{"n_layer": 13, "d_expert": 32, "d_shared_expert": 192, "activation": "reglu", "normalize_top_k": true, "routed_scale": 1.0, "norm_eps": 1e-05, "batch_tokens": 131072, "steps": 3791, "dataset": "wikipedia_en"}
Below are experts of layer 8 (counted from 0) of a mixture-of-experts language model. Rows are named router (the router's row for the expert), gate (a neuron's input weights, with its number), up (a neuron's input weights, with its number) and show model dimensions 520-559. Each number is 128 + 24 x the weight over its row's rms, rounded and kept within 0 to 255. Numbers have three digits each.
After each expert's rows: "gets" lists some tokens that make up at least twice as much of what it gets as of all text. This comes from a sample of Wikipedia text that the model never trained on. Tokens count by the router's weight.

# expert 66
router:148129112150139164173117146120107107116135144112114155173151157130131157154127104111103143144151101073167104120155119105
gate0:131182096089148144093125117119131137187135142157143106130124157105157159094096139131121113137124114137107167140097166132
up0:121129130136105057130129148111128123092097147118090131110082171187151119122104158134128126113121150127167154127099111080
gate1:129149097121140131118130124170151101137108147126131101146119104134143139127133130086127105122111063107133113107166118140
up1:124097137137107146117129135090129149141149115149112137104128119155134134148144120110171091100154157137139097100161105124
gate2:133118115148101132147093133097119110137130114118125120142121112068159098080112139134101119136113165106134129101111092152
up2:145128137115116109155166128127101091146106141133093104102142133092160134099120147111135102149159169129132132139113154100
gate3:094118153137146151126114165107167141136094143173121096127121176122123142097130137107146128103092123095135126103145109127
up3:102126105132179142121109135119142115142106176128124130129129108136148141104129126113173143109136094130123108105179082133
gate4:162111126121135093119125132105188132132170109091104144130114116166141116100153112130140133154143151107137149108117137129
up4:122126135152079108154104101137118093139090143137175110135131104127134109133116156124134134114132108132176119157131127112
gets: "\n", "\n\n", " |", " |  |", "===", " ==="

# expert 57
router:102108140126112138162069115124146150110119112182120163130099169133100132138121149091125169095157128137157129136083138127
gate0:137162104095125144095129135144113118172131152176145139140143118139131120107106079170126151163096088124101145157122208119
up0:105113142137096117141130152113131114140105151162104142129135151170112143148101176118123147122157113156124118126085140074
gate1:143166131131135126156088126146136119188110143118101154097119067134120133132130151099139126128125096111163102115130114170
up1:173110141140127129116148178110134134170069122142112163149111105116128089102142135074139100108166138143159117116142140141
gate2:119110121161094140139129146110163136128111099125099105129110129100138104098167143117164107109090163125129137172154112163
up2:191120145164141082127138107133109089135137153142106123103098140148175131123141120135164141135155146143121136167138151149
gate3:118134161111163150097105125090175153138105100157136126137134162103121131135107154113104144123065125140180148127176097141
up3:098148111181120131105123143145135161118139184104130166115140109166126131161126110118162131134185090128153147128178102134
gate4:115106132115142104164135154156149119129151098121098120105130140135109122126156122143116133151143172101174116145111147123
up4:097125154165130114139111099143151104130107126142152096111104131091135145119120107125127156134113149154149122153142123091
gets: "0", "5", "3", " on", "4", " film"

# expert 19
router:106131122084164100098109103138163120116114164105118148126109136126150104121125153140128088106073079088162114149165115127
gate0:122173115068121121088114136134118163143142133135110072108149117118156094111131152144094135187107103142125120094120184147
up0:144107122148140062148152154112138136129125153109096093079109135132082151136103184095093102116177136154148117084117137104
gate1:103178094143160120150097115150117091107140132083127130123102089128139142114141111128159136100148113145135156139111121146
up1:114095118120139123123172099098137142140132129142137117120102087141122134125143144113154082113185146148095124096113106139
gate2:119159116127144131120110132159147120161159119137121117180092137092149128106116141140092091107075147141109135165103161136
up2:204161104139127111120117132146155103129117134137083119140124144123128184091118121134116109164125126146110119124107145093
gate3:112104161164136128118139130142156151172109130162138116127118162125115132146137166090127147153107149123125130121116149148
up3:126133112110172171108111115110184115097099164138121142095132122171079152099132134166151108105141139161149121128170157127
gate4:142099120108128091102120139096138138105159120105133072111097160133087093119135117137163140113133154099156096114070150136
up4:121152155141103114133108107106132092120084131108163135104104097131141126144118086143128136104099101143192124147077125134
gets: "\n\n", " =", "==", "===", " |  |", " =="

# expert 18
router:075126136135158110148147105125140136132142125169132142139142123108154136144138137103125143131138137167128120145089098083
gate0:136143105095108121125125117108095159178144120153164113103128118114151115122145115160140101152113099128093151185106164119
up0:118119147183094110123139144092151136144077136142078130120090124149122117102107193103142143116103159115163113141088141092
gate1:131126141159137095148126146159128093152129125126183129129104153112149142127113155089083139113146116129140093138135139142
up1:147119128141125111138148124113131157128122114153161118154110103133120117142120129112128127095154129104170113099113150142
gate2:109159135126120133094148162114153123143125125128106074170117123107139144126141123124114103128098135107086156148132109112
up2:148160134121120130069129132149143115111150157140072122115142148124131158126117156118126095134134117142117152128144178108
gate3:114118108126112139137154141116140127175111137149070142129139164079107130106150154126111128125097194128136154113137125124
up3:107128093132122109144120132123129155128134145137117161123101122136111125155099117117170104110176057077150105125132104154
gate4:146122148150169112111120144128129117118153080122103151117117132126116099091147132113149158132134154129120120127097159066
up4:106121069141113129133130112083142123124122146141143074127136094125128144147106098120116098094134128107160144109150088166
gets: " | ", " ", ", ", " in ", "| ", ": "

# expert 55
router:070113168057127100137106136146110144108089070099086144121169132110139150108148124121105115129133097177120111109120141124
gate0:103135141046135150111152134121125121191139142158135116113135128116120126125115106163101113166102088143090157158100168122
up0:138131184164121106108115167118155114096122165128076114120121139157145120118106183141125115136156157146156100111082113098
gate1:141162110123140105129096168155149116138139142135139161110088159153145091121133118130100142123119125150097145133112112124
up1:144094120141112100110151169101113113165102086140117123139082123160146126141114115104171109125156148143100140100152119108
gate2:112134126132079118115137138144130081140150101120076132118107158092142143085151117097102107097111160147135104139158121186
up2:202122122124124096129109129112126148131111174123098111096139156148144148102124172130145125129152163098135137154111136120
gate3:121127172114128130112111111111115165143100108137084107110100116153126149148130133115084133105107158152132149111118136130
up3:095108111132158120139082135117109137127143106119098154104135124111121143144116081120153099121161143171169100118152152154
gate4:121104152104139145138150118116155092159159044128099141112095118159087120101121109129121174142160132107117115108088120107
up4:130149109148142119112106104128155142137099126133159132114094123131165182113116117153108102098114129138143131149137115114
gets: "\n", "-", " all", " |  |", "',", " – "

# expert 24
router:132137133108105129135144139125116129107154125126108156152080113140144135127152114147101145125106151116153109130097118111
gate0:115164147079115142087124117111106107170152125137128109113135136141146116108105136141113123170115067140119145157086161170
up0:140103125146122107158141128119146151092112182118097129106119140148138111133098139125114126099130152133132088103113099051
gate1:089112099086160130145135152167154127159165128130134138115142114126121122124150082138139180106121118148133112116141082137
up1:142105132173132140102129137084100123130077112128142112170113101146125129122113190091153054149111108114101128100131129130
gate2:111123109144105142133090127126174161102107142163095071121092133114113127147125152160070117138109176133127119119119147133
up2:172167139131112110108123130151109096141145150159112141101144141121157123081136133134147138145178099105086104139117088108
gate3:127120178113159153130108130130137129168096162164119129125163194134116106150108096152096138109106142128157128109102160113
up3:112135084130130116127099129148094146148125141120128166075099140106165150137133120084200107138197110130134143145147123141
gate4:157149120135118070145137138103130134161180129152087140106103166136136145129159125128146142141134164158110104157110115130
up4:110150152129138109164076122147092111122088161142122110116105092152152152128121096101149118117135135162182114144122135120
gets: " and", " of", " for", " to", ",", " with"

# expert 38
router:093110152162155088124116101134089089098160151133163120135104114121095113129143102136121134175148104135111131145125114154
gate0:145169137101134128116114095137109130142176136161135119135169101113149101084082161122110092168160084158110142121105176154
up0:130106133151128093132106151118136115156124164119090143126145121135131121099068197099146092130161125152134125119082114103
gate1:142128115127145105124108151132129110149178155105166141113085125111118132115120106112121126156146090104129093148138159139
up1:134104145110137133128120135090105129144142115127126145101129137131125122160140108116137116123124168121139135083135099150
gate2:113112117164132156125148174129162117134133122116113123146170117092149127078109145148109129120058155105126133168158151180
up2:140162115147136103105145190168127115131137112121091139106166126137115164126114120120132129149131112114107138173131149124
gate3:119127158127129130115133150100147154154095103121120137122108170086129107127125119120096133125100127150157125101145181138
up3:110074119154176114119087122130117123122136144141147126108142119138105149116120102118161122143154109117169103139153110142
gate4:109112123105165099128145144128130132128177118101080146115102158143108119107118138089157133138176143092122102120135119134
up4:135112122143102149122082105077144094112094101116152131103127094140156144127116094131131154091117111161180142137109127109
gets: "–", ", ", " | ", " in ", " (", "| "

# expert 21
router:188125093110115162137191141106109133163122126132071133129133125106159170142144114137096110108112097082121142123166127121
gate0:190164118118126112118152144129091152178130129145169104138147136124130109118140114161099094124097083137067111152103172118
up0:142117167166117125119101152104132116142113161115109157137126166187145105123091215106131146102111152146143128134103104104
gate1:145149099151154103110149140158113130142153153133124111154132120125151146133097117080114166125108086114134122102104140162
up1:111121132120087140115136149099097143122120136176127136154108125148066112128131106135169098134142146128117115110144142134
gate2:120140128122132134141113140120163147157117137116122087123091173097160122109119149152106094109083152118138150169139099128
up2:129151132117123093114122115111121129125143131124104141123131129103152144103126132137099136115154152121133143154098146123
gate3:109107134115101169137131139117133124168122106117127120124133173125125139132127146105105124100129150094139165144129136130
up3:102127137157178134125124126107126154105183175124133171143111100182128143131118059133157131130146069126130114134142105142
gate4:161103118120158110105160159113170135111123146088101151128105134134097140090135114131141126140107139145116126084141141106
up4:113168126155121125176081094133101112137165100164156092127123101101161111152126120099112141121127161117155135151100104143
gets: "1", "2", "0", "3", ",", "4"

# expert 126
router:087087154089127125119103135143148111145136146160131164147121151170115159117138126126157137136098122156114108139105138127
gate0:127159100088146190125140097160121151134164160118157132096126129111129134084099120150106129174117125130099144123096195123
up0:122106128146119117150135136119137146120101164141097143134142162134114102127089198142121100127129169134134112111091122138
gate1:103154123122154118097083134165152097141178127140167111113126103163139138118120150098144091149111109153140137134132112136
up1:124108149141096130119171114079101146110072115115079122162108119138092124132127080103143157126153127122100147096137099140
gate2:126124075148169129142122154128180090124143162168121130149120128110145088098136162148127132102088107123110154141097114141
up2:161106129117157111120129141134173088130142172156103152119149178144122124122129139132143104135134124121113164149112137104
gate3:125095175165151149118117167091146154170128135151141154083144176123124125128129102118121105132091140165166149141119133167
up3:160141116130201111139152140132114152121124177133121185079118146148098135143109105129114138106160112157143124133155111133
gate4:123134135101165084125140127130152139171170087120084108140097134139121123134120121130139134141102164120110094112093133127
up4:090155103126109115144125098129129126167109100128143111145103107114136153119131134113128143099108133162135125123123106121
gets: " |", ":", ";", "|", " of", ","

# expert 45
router:126154136104138150118156121145156147125129147175141126177119143098119119136127148139149134089115156119098127154077113162
gate0:149182116107125134121108096111121138179107136150155137117079127090160115097110151137106159146120085133108139114109160101
up0:127096143147148112145138149083165114111097122112064159117144146153141125109083160091139137099130170126159110123119118088
gate1:111170098101160093149124123140147045169157138122140124125118119141124132107123129140098137125129102141134083126108122156
up1:133114162107100113164160156100105154131092110135141111143106111087112141163140109116145132138122139108105143067104143148
gate2:114139118125118132145109134087155132131111139140147082170131144123125109118161161122117137132113135114114140140111135162
up2:163144131129137108119119134143141130123101145154104110125143167129113133105149172127135099138150110141112154137117179133
gate3:117138164143132157116121127142179142176113132147119123130128158116135160125135160110107107100107161125146106105106167175
up3:150130101154138121130078152131088139122147148124098148120109133130113139143132087121144120129162111094159093126119119139
gate4:131113144108175122138134178119159105134155093106099152131141151135116118101134111136154121110114179105115073136128126106
up4:103135090139081115123116077087105128118090143132137102128092090145144138145135123126098146117167111155170183125115115133
gets: " | ", "; ", " ", ") | ", "| ", ": "

# expert 72
router:101148120151155127142089151107120126116115120128143139143106133115132136119106110127113181130126094137168097142106116139
gate0:128137107082141163103130117137146111158137146116137109129167138078141119099112130139109096173094092138128142148093171154
up0:142107135151148105143138153100129128136124126120124102127072155214086149141108181108140151117158177134115127111094118095
gate1:148134114133131116120108145168143106133174143099145101151087101139127131125131136093115144110154075127149098113114108132
up1:114078129127124161119090113047128122150071118179139140134126131109113103138147074119168128118149182110114139117143095136
gate2:116142121118118145159124142132147114147147130102127116156119148092107109092124155130100134110074157112101107147118092136
up2:164137125139146120125150125112130101123159150125082116108129110107160174116149107116126085148140152158155159146116170092
gate3:119099124173189124087117122097152176129103109170124103136124139114136122127101167122123149102078124120120120122150121138
up3:103137100127180131133127129124127155126131164125140123099125145151117141151134130136125078143160126152178123133136095161
gate4:148134106113142103124157141109180120120177126149110144090106138154110130103134114106117145158120164118145141144128133120
up4:095159108113123140181125107142138088120126149101175112134124117144137155113086147098123123113097115131188120152158091118
gets: "\n", ", ", "| ", "- ", "-", " on "

# expert 0
router:146147137106129144135109152146128105118171124143144139161134161135136149139129125147081105153139141131102158098153106091
gate0:120146120111127176122131117145095110166120130171167104141163154139137109130106128133097124153130113127102177158141145139
up0:156133122129073130190149105088165114130095119126103130101130179154136103124101169086106121126118142136147138117104099113
gate1:127165089109155119135114166161135111168178146162186134105141131148104102116131152109122106125145087142161101146133105177
up1:107084152150107138099142112104127147123103103117089133150134086125135168139100094100147119097114159110109161103156127096
gate2:120110133157093121136090153089133102137162113095138107136101168114150136093150142161135101109065134131138131117160103156
up2:135105129123132095138132146120120073123138120101104121106115182109150196076127127132154094129133138153137145130145102124
gate3:126119163120142152096098136126175139149105126117109121097139144131139147134100145115133126169102134137139122139148152106
up3:122112109120152106126128136135105116108136148119142163116142104136108124130099121117134138141187114118149098141135130138
gate4:094088092107150096096147156088137120131163113105115143113096120135094114081140131112113141146152144124122112091113148146
up4:113144142179126138148107078149124122131102112143137098108117113149170144156131115118148116108102140122157155156115110109
gets: "\n", "2", "| ", ", ", " (", "\n\n"